{
  "num_hidden_layers": 13,
  "hidden_size": 160,
  "n_experts": 16,
  "experts_per_token": 1,
  "d_expert": 160,
  "d_shared_expert": 128,
  "hidden_act": "geglu",
  "moe_layers": [1, 3, 5, 7, 9, 11],
  "router_score": "sigmoid",
  "normalize_top_k": false,
  "routed_scale": 1.0,
  "balance_loss": 0.00026,
  "balance_bias": true,
  "router_bias": true,
  "init_std_router": 0.0116,
  "lr_router": 0.000499,
  "vocab_size": 8192,
  "norm": "rmsnorm",
  "norm_eps": 1e-06,
  "tie_word_embeddings": false,
  "optimizer": "muon_variant",
  "learning_rate": 0.00793,
  "batch_tokens": [65536, 131072, 262144],
  "max_seq_len": 256,
  "train_tokens": 811300000,
  "max_steps": 6299,
  "dataset": "wikipedia_en"
}
Below are experts of layer 9 (counted from 0) of a mixture-of-experts language model. Rows are named router (the router's row for the expert), gate (a neuron's input weights, with its number), up (a neuron's input weights, with its number) and show model dimensions 0-159. Each number is 500 + 25 x the weight over its row's rms, rounded and kept within 0 to 999. Numbers have three digits each.
Before each expert's rows: "mostly gets" lists some tokens that are sent to it at least half of the time. This comes from a sample of Wikipedia text that the model never trained on.

# expert 1
mostly gets: "),", "\",", ",", "—", " when", " while"
router:533482525522497526501509491460489459504503474543503511502454469475468523538554470491523487510491494478522527479539513502447464549479475459525502519507546454518536527499493481463515488501524501532555478499474480483490547506489520496495493513510476514481496495487474460503510486531512465538510514520511473462445516499525508485467525515484480498552466535513507503471466493522533498521496477541493510529505490454516490517476532451500479501519473464510508514491457536510492473478477464
gate5:520539477507540525514516468497492461517526502456490442467498476509451478510483526459478496503499494522498507519532507557502466507502526488502472522486524520486494515539488491488475496531486531519517503505498433487525503496492513450510507518522489528512537493470518506504472476495547501494539521512505526493478512455536527483515515516480504500486430500483452437488487474467433463549471499542503483506484486515457507513463505460483526509517520535516482487477495516473495513495476521
up5:494501482533502476569542526523471477510497504470462512522528503480528488535501474484475504506530496461472499470533515481514519490557516483514502534492483505508509496499508529481500492533488499479491529477507535552524467506506573467498522459472515514491500516451482498488480512536458537511536473532501508457468525500463541493523478514502504499504499505522509480490494481460506502540530509550431496486533479506526461466498534478525484514481459525484488487455548501499525518501493483
gate6:474504508562486513480529507493499475488432446492484487460507507461504503498509521508517492458516483551512518467481493468517524479527509468503528479522519515437465444499525507491566509505519531534554493488527542454489540492473509497474538488509524491515503534515479497498497489495525503496523520482514527529530444511508503468501522474519483517481533496457525526484484532486513515494477514495502524516516489515554495498502500488523487468528504480508478489479465468482504463567510485
up6:516493471510506516514488509475497507532484488526490484524489525487510531530489494508486523507521536526513516506485492497484495525480464495492516497529462413487463480509516503485535472533482479495462512493447540568470520487484488561498550498497506481514502477489505513480498518499528467525500484568479507501539457498527474479515505458490497531480521464489542495479498511432527467475491471472542519482529498527528478515509478512516499493492532544481510537427489505503516492522490500
gate7:501523501538522472496467483527514501474523516489476486479495538479482563508538470498519478524500494486529517484516515500512505494502506466486465551495496514512532466488531506476505514502481528537511521475492515523496498527524497534486492448557494518531565460483481514466495562501518552521524478494489509515534503466485482462525498523515548488529500540539506494480507485465486456517483481555505467495540453526528535483477487530502522502505461462515524464507506514484491506538530490
up7:503465515510486485494542480526524518481494533494492518516502500490429493458501454533500508472505533495539466512497471490506481513487534493494540518517486537498499460535518545485463490511480520474473505503489493446482480459528464507461490486453498510523461453479507474469517501541505481501508480517488495506503480536541475479535427471508483469512482474477499483528555472498462507501468534519532501478475492443523525530494487497488523471508484476504501519518479498523508481484487441
gate8:503525443517520498509476532502522500520544493464497528511485523506550517497494512480500472496508509486493494507481524523518521517487496513492551492505512540450481507517518473490517426439511470504463521497519501495484484535482524509502488514535534540439483515575540512503514486555540509529499513471489511471461477569496446511497506489483519482494456529497505475510484467511492481506526494525537504521516500498528523537501522486517547476493546525474510486483506487515513513499521491
up8:488483489517486534527493497488502519492546517466495484486516487501504502496541524559500507496541478518497559494508485474535512478501489528510493518497520499504507513517474514439501495478549527491504511475451526504499525547514506532499502496510515528440495519504486546472533501545508516505503516514473504484473463449485499505463516495445515497547524508512447536487532503514482558508475527510494518498464501478501532448543535513481483479533537519465494512517474538545466514499457487
gate9:505461455535536470484521497490497527508505558473510498491457527496547480492548539519476507497522498511488493489516512530521497483496517492476512507483509471501464475510501519534541511498491471470534511547508537470528468513475513449497471516510519486481469489504491498525508494507480497453509518524515461547539492444485500507485462475479478525462477525462514495510495501469537497533504514550502456521451462487502481546576516496517511512493476479511469485517482515528462513472480500
up9:477466515467519511517509486514540500514506500493477500480529468452525459495509487496533494470515488483525498489465496490558480469500481499487499513505521508496506515433468478450429512491475481515492520477527498479486497503479499472500490530501505475517507502537502481474424517530467507449500556494532490461485536505504444491533465473467502537503516484532506508513507488490492502436498518489488505476472465470520476554532489502497541506499521481513455493491485540492507478475455499
gate10:490497488495493484516459548490511485481490500544490501517489517482512454514500501461489507496506544457492513541505516457518462536525482445481507495526514470495508542489459510504491469432490497503503509502505484514444520487505487495555502489525501517457496504512499482534482489522489484547510469461511493487516522482512490431466507531525520542505494471537509553496497508511502487478538464499510443489511511483482473525429478435485464530524516489519505536499510513503499518504496470
up10:499525509499498505506484480468497523528495484539490530487517494499490487506533508452538490496535469521487478514491505486511462483515477532525465577534508538497454454492478503520480494482456520498479514458510506501538508510468514493538488501517475541508522517496520480512549480513499492519500503455471536540428486559517489505426483516490466495471488537515522517512466504509482499510525475456501507491490496531503524476512526509482515517478507505550543500487518492492471486510457556
gate11:550459480483540517479510506487477500481507528517561472559478479475524519535472492500513494480517484431512463499523496516491508499511504497509506497478510545474497469514530492473493506468502506526488513477486484489522476501471521484515461561486498446512446485508474474510507526488495504538530474508522474479512419486475468502501512490508515453494519530489480500500489509464497490498499571520460511432460503515485508473517514476510505492505496494483495491486512461554522459496512494
up11:503499476487517523517462518471479495503546510550463536519477546445522484529527500505477469507526494479527494522504518491488498496478553487468507463506475505476517493532534553535439498515485496528497460526510500470489507526515463475507476508507486522506486481489488456531501540485545491520493480451493432469522512490479481454510520512538493506516498506508510500496507464515503491472503467491506470465535525515470495509529478502512439507484488479542503501469481506498464426497518496
gate12:560515472501520484525539525538488488487523483491515497487455492501500517479552519473453473493468503506499531527539506491476498491457508510475507499542442535500430513470533498482507535510485509506479520463520512489474472522526508475475506453485512443486490520523524495522494481458522480465500502457471481506522510551488496485466478546477456467531471506506521517492439500503525468507511498523506525497538491464484514532489526466531506502502517466514484463504507485513515503463484519
up12:502491488456481507525468509495497531456478485496497511498513504475475481453465500560469498492492524509499521471477451454502492492501492502476481512520481455490476503500492502479544458472510487527503504522545494486463537503526532454496552484509511518539517500485485519484487492521534515522494487526497480505466493507482490486476502482512505549495553480460559491461462549441483505470489491510462515513549540515511476503504481503468518495494539502524524502474518512499545531468442535
gate13:543495501510470534501485487519478477474473495489494549490508486492464492511491510518505436481543500476537512512515481499467453527485502505500520493533528495521548493562493484465456506478490532480489479479509472543489505485493516557538455503513496502477487530531498521514539438463532508574518495509521484492505493499514514514537522491494535493515479499511544518477514501498527491490518480528518470524530500514477477515510532472525473510514488461539505460466458472535506487531521461
up13:531512498516547464446506459515487496505531511526509498496484489530504478479531511505489490550495466520497506469510518490487542522501526507490484531515497477515534519439532510514500483508497495523541519554478494485475537517516479476458532475529483489488508473477507444500483539454490494450496469521474524511496499511498489485497552498521452503514539569490454570505499547497485478508467541509497502504454506479478507478482510521525519508501468507487499505491507505453483552481492517
gate14:578496504494491515513540484536500441491458491502488547493513503495510492524497486443514442481527476543520511520511512503465506470491489451509487518476497503496525522503539451513475472533499501482468489477545487518508519482504499453517507504494461516495473506495506511495512469480581518493514505485469470500496507528519507475484511504491563483477497482519574556504474458514510522511534478497494467510476514483482504502498505508445494492509505502497534506469487469547520464504498509
up14:530508477509509519520495490534495508502475484494520501501495471460533479493518503469464451492510509463493489516503537522445544543515498524501517489489477503483486488558508528550500513519493494482494546485519481527471494495528535545466524467494528482494522525517529546537503500500500480517472509506515472470490510495479502492464476491522555524481446528545508488436510537488562470489464513490485469469530530482520520513506510545503486486509507523465487556540525485506494469528506479
gate15:499491481491479533537490498506485491490499496517512512497493514518488488490504498527491469541545538457460495507510501490469501519484493497528521477510460493496504576497483529507509501438497483536489541493465499518462497491495507499511489497480494517522511524468509498522485525507490533487485506486507437556501458562449473491497520483506474522570486502466536479496477465481503503463489507488519505489482512485473521500491475495495498500519492472468496546456397538469503511545488494
up15:525491536529445485502491503482476503493497516487485472469504472538454501470499513476551465491489513522484466552480546493494493503494504490491527515536511465477484501476490491479483489511492480481521458490465502488474488509499450513448545464550517482493448456551502441487488484448502492487540480530467507554478535507525475484512487475515524496547496536510503523479521534498465498544499478523488495511513483474514499490521473508477529518519503481515507481469531525445471496488498487
gate16:465485480494513496538468464463527520490509516479491492508449485499470506506515495524564537500482508468508491542552493499529467492488516467484502504530480487479515526524510515469477505489489438559465472502505523494512493498484498483487521455512527476503519518491528478443514521511469556470480531553494506502499472508538524512476496517492495489522555480505499502449449509492522503492524474524489496548506489525496469519487495505482495477506504549467462474541519506564525513525486489
up16:469505511511479507485500472501440496494487530484527498465489505511470493548488507494485520564483489528493448485493536499491557506479478487573479532504506500502447488499512498486516479504432444507515481447513508451505499510497554517529489440508500486507483494495533500504475480537475482479485518484466492512507455509467519499463500501501521500496501483499560491503509476534483561489476447512483478492482490466489478464458531529488493516514505522481474513500481494537520514493503483
gate17:496524486450513494519495517520507537506513461507520448494507569504512505517498463510522538498486462482442468492547515468461537485463540475493528507500464485503473518469501502537494449515496522529490478462488521548504449525511523492500505486528487496495532491502523471479536493493478521473488523508549524497501511475470492507467480551501455474566509525476496503531517514513478503539522500527491512506514487504494494479510551498487513489487503502478503496576497519542467524500522502
up17:520523498531514501498461516496465477491504505468497537482495545504440476561518488492458512557516511531498479454487502493501516528473482507510457459536483476540465498511520472498490525493480525478495488497453526485506530480459468518480525495474476514507532472488485449480461526533477545478505468458483478482542499518552474519520523502457485468506536460465464500523497474503496488493545506488456458511533507510494481513493491530532471479500532492489497498505517502525508468477489487
gate18:485479507499487467453515516548464513491481519486523465488489515516520484504493531450518486523476562493526472550509522509507510467507522490486506540479502484474548506477528497438458521462488501536466521471501521550496536497482539526540501537524476462478506491528502472499531501557456512482465500502480535500485507497500506468493515488517533526516404507501519480510472470506476485487506470518489506520450509530528551474508519493505493503530487511507490497517504497472500498515497500
up18:490427508538480483474470499483511463474510526469480538512503508526507489482481452456524537514502517523487509484467488538549513532495539500507475501476461520501460478499483475502483466480506444581518520501502514481522473530530498458488474515518529505506511495508530510510547521514506528521480537485508489496481519499490488551473515507530514442471468513541530490548513450527509473500499535503454479524480503532503503494489500519496510521489492522507477464495519516461477470491516509
gate19:516505503528454524489519509494516495476499545475524508532508535524473527500521531565488491528490469504475517502471495531518477554478452536500522488493497496470496452489525496473502514463484492501476456492525482500510522462491484512495512477509522508555482527501478476527476495503535489515487450510489506481525473495505505528535500498488513535449483576474504497467499474497485478556552491545518514522567497495528522529512524493450514490471530499502466471467483499504529500473499514
up19:496498512501534540544481472521491511524498518438505491481492486488485432476554518487498517492538507471547469468501504490517514490437518495499518495496528514494459518497523462528485513479500456524525463483486508507503515511540501467519475492506490499499523429463472489443510460487484515519481504478516542454508498483525472455498498559516498543527510524476491474493528519515476500502503523479505498513521474481474538533515503484454488495515499493487486517472453468473507541484523528
gate20:521528524520479518517480540493490485522519470494519512505484465493497513468506530548506459492490485465478519508490541527478539546504502481512494490453490522452464496474533512545510454523494465496527525523483539509527475514525489480483524495488467498532543477495540506506476489487491499466454515492527511504495527529505486540506544493512480500507495549513452504499497512526494506496486510468504457539503533470509524494477464510557532503512472462529548549512467506474462555481471508
up20:488533481502511486467536474515512483491488513544499502507470502473491488475507480498547492458514510484509552502480489480536516477525476480474478485528545526520504555483536469533543466435532533522507444493491495473512513519516493502518510479500499526500499490468484537494476502494504470478539539453491510521491514518473443508517504496480521465542500497546484518512542492524495499451484522562454537487462494474532487503514475485501490472521549532514498530509521486511505521505495535
gate21:479531467506523492518522494517512486526496513468552496516518524470442518565520539482476515512544509518471487512514537496489517523484521483522526482513486478479488497494518530487491529528499504493501466493502485544452483483468548505501507487543443538476425527544476488537501467479518462489464494458509506518474492524478505506517484510504501495494531486479501442488514511506507514512540470503530471490545527438495484553490530536496471509488492523486485526482514511480494511538501514
up21:523497549508495521447466513512485500528482493492487513501487511517464488495544438456472496494487484494504557466488518493498544535533467505511488503529494492529489450492495503460519449480471532530459525497497489514479534520480542478458508514495526484526558516485492495493485528467510507497539523502453475545504503502494500474508523447480511519502481509490465493444515479518517455509534487477524521494467462504479513478475460485518458489480457478528509513472510483542470509507521495
gate22:463515547483533490482491474525526491523492489525528501511451534509477490526506474461523488492496522521484470527488484468484460482528462508526462500498506527557449482474507535541485499500514504531515520504520494500519506476500515466550496503492530481520550480468498498482470550503460499495454447458534515532489486486495508535496523514507442519471522479521529491501529525515528485517433483507453495453493528492520507538453470516524518518467511495511484488506528490493470506518494484
up22:462532480565491525480455525494507496476511505495514494528522479516515513513525499482541470494458468515505516518510494509551491519452478461488490545486478454470475473468487530520477526477472502506489498481491510471513489511488522519416502502513441497508486449486511513474511497456518511496455512483555504503539515523504492478484516512483513540466451546511508541491477487497536500507476504465467496551474514465474510510488482488537503452527503485506501470492460489492530518502509507
gate23:474460488489469553500510493474483509478503462512540475509494462472464461495497525516515536528490561488492555503527484500457468473552464513527494483473525518495453540546479479469526497475506513521494518512527471491514506543511491523493471532531492503504491492464495505474473523523487516521487507512522480499481513501476511494520447517499496496477532528512457499495478484482495510523463474503496475546483472511491484557477541462470515536504471507466519504500446493474474454485514461
up23:485478517471502506508487528509482518506498503513496488500471522551515457458539488496531475507514463469530465506506538491515522508505497458507470486485537486506539498513487485477490470487503571547497509557507550483497501443547534499472516513464532541515512504522514477489529495500516547493544506485479499498554504526482538522507551502506501479506500489517565551478482484491495528494491561477476460508478478510491464459503469531509521515504499501509501461469502489469477512501479513
gate24:476534496506505531479518482476541500478469492509529460442467475477483534512503459528508485452480498482493477489489480459490491501497481549474493516537467499487475469492494530517504505536516500509486488484512478515490480504511482498508515466461452462503523489484490554519527467465490474512514518487505532564467506539468486486503490532506500503468468522513506483496524476466539447515496514494485502512483453498491488475448519493498467456507521505555520494533494515564457454490513526
up24:469483519486511481522464530488505519490478498504486509457544494503541491519470461510526500526524486466531530511466480488482521450492496500506477494532514514525476511504486512488479499501477540465513519537432519442479450516523517497527509472543466493484528469528505458521493480472500506469486489501499501476498559501502484453456485494489525505489487508545495522540486480490526515461492489492497542543466466495488511488521510500498505523478500436490486531550533475440495510502482543
gate25:494509479460513502513496502510482545538529477523540533482523506541520547468488532503483481475522483482510526515514464483492472489495567513477543507530530478537496481503489481486470502501489488513502447460500469481523501461491505520508489512506469486462522526444504457495490562507450516464466532486536472473473481491528513514478477512502507522494482517515531539481461530483499524503563478517474530527529509547509508498506478483467472490517523532480543482491545512492497524515498497
up25:497453517534495523519474500472459508482508518459520488510462511491487488495467504473507510543453459498483516485475511518499472513507479488527481505491465469458523504495484507513501469474472502543455489531482521515471530541495518474466467521497477518441479528571529467557482539560530492529488469474490472455495480538481507508502524540518522450488483513503463459530490467523518504460519502508503526486479508490516481466516454500527484497515494491505518501494477492490512481522534498
gate26:472515507533531506499512453521470486475485505495560460461470513539466559524526515501493487512484497469488486506541503483528483511507478507498493468536510490470503458491466502492504506549513466499481472467498497508478469495501471488486517463506543490526445481497491488522520506555513463490487438506443483513510522521512507546476500507480508477504549567537483459476517516471512490456517485549474506532516505476512501495516487480513484473488507529509521542474493499490526451495493514
up26:511462488461498492522540546536509511478506493493498527491558471506497484495498472494535497479539541493487462506490469511506497534487533451495442506500496512461461512557490475467487462488487469505493477511501500521474497522522460547499478471511517479477556524517464497511493515475499532509536522470494485542470525507492488515506521480577483524489500485511495502500491501505475513511494458517509467515445445500523495517486513510473506554487481487503510509494541540519524479511484438
gate27:455521514488485473504477483555490513514523512515531519505515512474494517488487500467544501540496518487482462517507513455462501465493482497497487512514454425499503452509465508507478536455506494471475501490505439493516548478509506518462517493521521455517523464521506464470516488512529480533540486540509467490483499489498510501562464488498491534496472508507497495482484523517543488477509511487517521488457527505477473485516497519524503488449487504522463473476460581518512512497521502
up27:477499529507526473453512537470504495515485463538493457506472450493519477470518494490481525502497451519511503483480496510485424467507450497467475519515513475485509495537455537529459535465472516503482515503533491498487486539529512523507466488460506501483509487506539504483499448504479522519503523518518492468510453504477524493475495517499508525512508501508545519472529492504498489507515509454512542495502504454543468519508476498540508478500513543482498428469486460493455478470519514
gate28:491500480472487455503534529560497525525550517488485515539511495479498526516420529494465477558550537517534486478490496513506493471518513508519512510513472480476483534451496474515468508478525493508521469497502485482510526494516544508491501488539493497452528480555546509526517509511497504530493517545524511486502504485508501493519504490489501500469484438542488508510521538517506506494525537500505497530489423516540517497470482492488509439499486468512466531522538509490505496490486511
up28:528566515490469529470527500503528525508475486478487496539442481487526465493496483524524528513469515535516544511533525508516489512528502490508470533481524514507485522488537494523495514516475515525498496478470526517466515490445473500485500443504545501538490519501499501489505487571449510500508455517492504473483522523505523479473555500531547529495537510512490528503506474492510520464473546461520516542495535516520508524505509510521518514496524549494479504497505508485533561483524527
gate29:554469459526471515518515467510464495451494473519509496521509513512473505549513521494447480516524489477486513484521526520499520523501503500511515508483507464474499507502509516513462464474496513519492495479535451486485540487449496481506481504533499444467475509482507554532471474541517507477503502514511544487523512542479515503535523509525515481484482527524497491500466587501532494495497494463445525515549485491529483483496508536523455538529500528488521527507504494477507464538497475
up29:505493518487461495476467521514474494513520493493460507540490501529504479513487493530494499468515490515506488550525580501532552525499542497507528520483502502526516469525481534528448486496482484451505528501498468494490516496501547509492508504476513490469500478556472504469518510445505517469463500487533490467544509526483466456525487483500534489505510507467501545470552522531502506498532514525482506516518506515488456507506502528516508579479568470505535490495487500493494494484515474
gate30:502487482522467480494495501527490507521502487502508550507483441484486495489527441471533473467503502481461534512467511505504563539478492519511473487536508482506500500460524467574462490492512501476494540507505540483496479519507487475491481495515509514489504487459512494453487503466466521510526483479532454507471501501537495557487528513482541476516516495471480517528555495508563505490539460540513506482478535494486516499468489485482511491442522494528527505462515510530512485484485529
up30:498460494506501545522461548531524510516460510496526490503517489466479509537559506502497465499495461468514473449509460531469542506535469493444481492491501510457495488539525486503506535526496495515458519523520508462526487492496476518494486493519457496491506530475506578504483480507495498521516507502505446479476485503512505581483476489454489523501456504506507532492485517491526506492456525470510473504479510488496457527504465493496525524516519488547494517462486481517499483479489538
gate31:512448453490521515502495481498476493483518508488439466515500505510543529477491519524510512481488523532511466525547548491506483481494513485498484534538497470500519496477533483492500522510520450472484475523526459492465491470507504485447491554465479509518500502505492510565522486489507479482500516492503508495478524502489519479498509472475450513503503516438471577506520491556473493492455523506511508496506483479547495545449492443490479497509506526495540479454493485494503482505516502
up31:503529496527526510494536484513516485561487515477483476500485552504470494492497509444480498488499474505485515537482534493495480511503442480494483511529511468543463476507505547526497516528500495490492501487487541500501453523484521475491511511495492522477504536504520473499483524426539516463506474500540522508528488469496538486487466517494474455469531516500442457481530503472478469491513465477481493512507499542518493526477473445488487494475494447471512527473530516527495524501510560
gate32:516505483499484508500505525467474455476524457489513493465458479481462503495517492497509500528505504487506502479530511462543499470461474478508485497445526465489491475495474457463468487492496520509507508472478472499465496519524472526464521500491531517516474494504493500524526524464505444562508460453502454525483521503509496486471451516499489500476478503489548517503503517484484496574497514545493492496519491484466496532532517509481547508519470529462492477501496441497530546544513464
up32:503542531472467465476495497528455488529511498535467518509536508510498494458564497516501519461498508505544522491474531480506496513476508426459483488516479511519473460505549446496447508544509540496528487491473519492497503544512498493495509479525481542513513503496459487481520497502493510470567479476502494540492540524461510526500480484513476498526492525522476520521503541513475532499512518514528498496466464504508511503510508514469467482536463494484502460449546505529486486504515492
gate33:491504479512491520567492462551498497507478491496505511555486498537529497492492477497511520497491488509481520493493496448503493494530506513543552484463508477522496458492480517459483519506492508497489453530535518502502524479527526527493486531496503444507482469506513461548464473509465537506499476508512530471473516505459505500468460480450498500489501502485521459464483489505523512528510452490509490445510490505456525478522532469465524515513490442510491513508553544472488513524469539
up33:521465518499536488498510512515542497530526513491534503469486508528454460481501510502469535500473492496470495458518512471487477498542499485467503543459487513482501470509505504531510521479493534429493550494453450493498524495453500514516475460501499479469493494510534519489487524542517477529530509494558486504471517534509488489468552506523484485455462490479429495522471499507482485468491513490511488506512497478478528520514491450493544490513529487512486533467486529473498518466546503
gate34:508478500487531476505545494531526482469526497488470471481538515497539491515502476494550503483489426499515513529465485505502540529478478513537513519520505550461517544466487510491502457511467457489546500525511514499487527522513545499489494486489562528517475510491484545470520491516552518517523474510508517474512476536496476486486509505482495555514514532470493494522471515473458515510473489472513542486506514514459503498463503457474469504476477501503486531461522482495464489547528514
up34:526449478527510489489511469538477527483514538509481545473469494477503543502504522459526481506513481504496511500469527472516504513523452545520518497478535491529560471497557511526545470523496465516472496504533471498506502467501516488489466485532481490514477498476498535546504520507497528480514511498503542472539475471505497515481490482505511515513455522527504479515451507500539513488510487518535472481515555548506468462558542528532489540520482539516512503518480528507493466492499491
gate35:465493481476537522549511461477465502495557498453520475472478506476508528507549422489549507531515478490493488485467515503499482461545451503494464496517493497487463499507550535507492512517499492489520522492500532498510514504508508521489479521521517506495530477518471532442519493490537501493517493467494441513519472500500497483545492511467495495477520507535505533537490513490555550498496522537518521479533515497502512476463488506474529562521496516508549502495480472471501487496500531
up35:476442468519502511476496523456505491514502527529515504468479495496482519500523530480507483527468461524499476507504505493490493534550476511466494443523497502484454505519457521511509498463522489494496495507513484497486526496450512486496461514435518504463530491511531513513464511468513471554514518475529476502524522493481518470547518541514538471517529473476488516462496513493534503474482477507510536440545464509500528454530516468508506494530438522524512519476485515497508527498520544
gate36:481522519534505513487482553512484489481500507514510525519492485470490498468520505486492444517487502505539487433533487513484470498480482523522489550490496508512539466444507460463462524497522527502516490500484468535484544474493465491459523502537478458496485482505521530425497456523500485533514487501492501500499504470459471507489509522489524515532453505495530521497543523455495492457493455464475542514520512522511515492488480495497502502542484508487521503508437517462531518530523480
up36:516485520511533500468512482507519504533526515512523471446466513486482476520503502546494499524504502494463509469517520524513520518482499481479494518501513448519499481461531511525494514543513478521486502508516536508448465496499530472460503497491467497456477466471484488464491548501493528470456492524563520496532507476522493532499485508493506468500500477438471496548519520458485476541475490470498545492546506498487525506537484511497484464471478457481544487532473480474451508458508488
gate37:495492505498476511505476517485528508512475504477490489455484494499496483508543520491513483499487533524496466448529515484521476489482475485503501499530517559516477527513504488438458463487500497485518520474461476567555496480496475464512497505521524521471523489464547510478481495494501523540505518520493525507504499528492466474481510501502532498510512481496536526496520465442461505460437519553452478508478522521505523477467453532535497562463514486501511475477522490491494495499463520
up37:498489533486506477540464507495518501513484498504496510513483472491516478547503457523508516494504463472507488500488509506513515532472525496480503500482502506506467511504494501515489488524483506467470550487453467474518475474557518530465488488547467490491485508501524499452524490493532477514487515471529536513497527476503578498521510509526486527487438488442538475556521494496492567478527517552468516532474503474458453542503469500498507515516506444528502537498489502509524499522493494
gate38:499477476525489492483493488514456510491556487479487437479489478486466493477501473519459495462502546497508529486497512532467467472477500544487455485470474505508547501525500488492513515450499487486478473489460475495536518501486536505516502514502534536533485536522500521484452473501469459499587473477556508511464552503490537509487470477481475488508468480483499553493467498511497519547504553540507500510504485509493489495493502483493512522516512486507531515470503504504495471503518544
up38:497496482498477513504542515545479457497498489534459500529535499509477475490537544543501504434512449467528508509518483464535505543477465506503496483483478481514462533512528531508503476458511471546486483483489521465540497509497499484514443506485517530505527540479522495519529504532495538520502493526475479494497512504482480462501486479536481513548485527495491467520467498488465500509479531540503528480494458486478539454500509530530484497504505488481477459490533523530528502464449519
gate39:512478521552470494471477521522469506500500510521533478477521500450490530530502478467505440497492477496511528479525511514478471515505559483518514516521495513440522520522483484511500535465524496479477513498481535488464486539503522507467463484551478515477522491471525514480427467527509509474499542524473466509515507497547535467533481516506534473511490496538497483474444495483541532512523548523477526473489535491478513497522498464517499468528507499509511495504471497468518496531507473
up39:520514492517520463473519482493483509496478513494437552489484521516528554488471497503464503495531492500536519477473508478533475514496512512483492481465500468498492508496490501491516517529467512490497498493476465499509472556531511544522511481524517518472509554486471495493552477511492499491515551468525551525474535453495501470558549494547485527470487524494506522496488528489499516513475497503525503468479454458513486485495490505528485505487508470522543490424519528491483530483554494
gate40:501503519499503503507524498519447488478522527515472486462464523468501494542540460506520511535509487474526510463532499516490494506496485512537509475473534476515475528462501510495494519454468531480523491515474493494519555488515511488514522482509504516518501469521480517504553464506516507462513490475544487563473507475530470488499504466535489533487505509489470536507480526532520484530453530506470483512491476511488474406531463509526513512509494484481515523439491531550483517515484525
up40:489476465523521527491511493454529467554539509524472483503495490495504494546483492536466535469468504527472502505506503459502540546549499524502452530493498519474504511514536536520459477499488501517529527514514508513524480533495532539497501548521463477490530480513476500528506504514540493504462477500494456495464549514499504485552489494507501532485492514485501527491479517539531474467503462469499508502459539466472525482525468499510491510478538513512496478490472543539548500471484545
gate41:518501499489519473505469522469534491489524535510510527494476517475489529542471520523490532508460526473484518483505527532528538463529493479500538538546520520470495504462482494458487496510497486484532570528495477502514506500553522487483492520509507465517525487499495442482465511492505521465478532443497523506558494526518495482537496483526493454500527476508467466484457513499511509499438483455516497532534514465526524483503544512497512530500478497486503519555495541477485497498516508
up41:510471494523516525511555486514464488481486457501492470475481513516511472481517488535489473476583460479523487468525447529493461515518485516477546435460483469539539503505536533506476467451506510524479470477476505501519474474525506481513435538511477521528477466491502514521517499467506462498488506547520468503487522513489454507511482508506509536490491488506495530518494496502528491511530512465497481505497528510528512456517473496485495470503536511514484501471500509510474535465460491
gate42:492546479540532490518528456505508513456506529504513535546521499571509518478530460507470493461509492506530436496464475502480492486463541467496471523478478496539528540518501508491513508486497503518462452507496517506486510532520544488501474505494482552507478501524538510497481528474485514435497525490526464457516495473468495520524536480468497492468499474506512462492511441512519496510531485490463483492517507502532499524526518540499485524504555498495527503499473492501469526486490513
up42:560462466543506473492526520524499464474503517478492576451498454470506484441532524503490506504527526482509567492514521508488506509499480496447489501511518505443493520514506488518524510526442473507512454496498449530506488516508509548484517519486478480522461504479527506531496509485450514530469505489502450518513491472497538463495493486478521507475509507533514497502516543524518498472528516502511482517502494539486465510532510497521468487473492508502505554488466477506487533487480489
gate43:495510471507516497558531504466496502521553496524468515465475534526474484507499468473506486442491505542467442504466473507509507510483499483519541532464527534496500530507477482526537520525505492492509483489514509516494510526496533477475492528507471508486478538480502507490510481464523507469468504460513464482442471505490464536547491509495474482492493498523527548503499508531483538468495455505504499520532505504488498485492504508499493483420499502502476502419479502523557487504500532
up43:488490476457485523552552483456485532507471511512480552477517503468495497499546487500574512492553521517504492475503490510499491505461498525437478484521550527472496530490481499519467496532504476469531522472523494522492473488506538511528491496516488530497506565506483510452510482488512484495482453485521540545479491486489475514516466476490466474494494535493502497514508524497452516539486516482517545510514548483508515470478491493474487497475496514519520488499458518504475464481543530
gate44:509512507502502516490474463525483532568472466459507468518481531526471474511534522491487478547493527481507494558499461469502511490493507470535568501550476510522568510520524498483476482502528500503499526509473512479447516475487512508477523490490496484528547502489470522497493508525496481522536495505493488473474511511478491467481480446493483487484480493495515547472493528491504500541547489512499503506500500508544482463450491494491469503496519526506477442546486503465493472480479449
up44:463533464520480478527520504490507508497466525524509543482527475502530517526551470507491515466468488499522515493473493527528508530483498466467504534532515465485480511486546546504490509471482499534540494463516508482515520501517531453447474489489483520491503519483496512487501457513538524502551461444544521485483507474518511529510497505546513464519508550440504454472503510492512540486514489475509497455490452478488477518514523513503463525470486474480488511523535548479503496518499500
gate45:507488479478517504538452488459461484457461514482489484537523497514499526510510519497460484484543487506502521490573492519488463523490523493491513514489523498526525531517524473487483474531502453476482549498490495532503503536517459475500457500448500534511507488482524507508523508490494479499475447540552540495490489506488496520513496466503511466525517494551513470502481457499514598497507504478495499487487518501504491484469512481474477486499510506544448523517531469519520463503474523
up45:541489509493464450482496524541449488488518494476523475472463504500496502496517528529507454546477555541526537475504532502495527497470480468526508480469505431524507517498494514547566500497511500458479519512505506527513473544485491511483499516486518520577463475446504510505496479501484515519504509526512508516485501486477464507441525500476533495477493480481518471508538488529489506510506483492520481543508511491461480464530480514495443490477516483497509476479510500501489487519539526
gate46:570505494527513533519494520523490503498545490523530520510499495495483503497500452503548494495501492505434462544503469494466491470490486526539454492518481521496494513482483486509507541489509514499476481516555545517536511490464480478503482500534510518520488508498474503504533464478500464523519505442551505494506518487568505497516514478501506477482470490498526475533504514503462530470481526478457499492460496490499525543486564500494425497496471451488490528519466497508482498490513487
up46:519548498530495533505522475489500469531517492510474511473515510501542468519495521463504483488490504494444528497491529511447483486480439486510493507571462501470470536477498475502502506473491476530522443489518469533540483549513515478529499494460542527524506495472495511498448520470492538516542505490506481490495492503526463480510500501535522507513492505501511497497505538503527496496491483477530506564442487508491485492492495527451508504538519474432477533499479504463492475503495527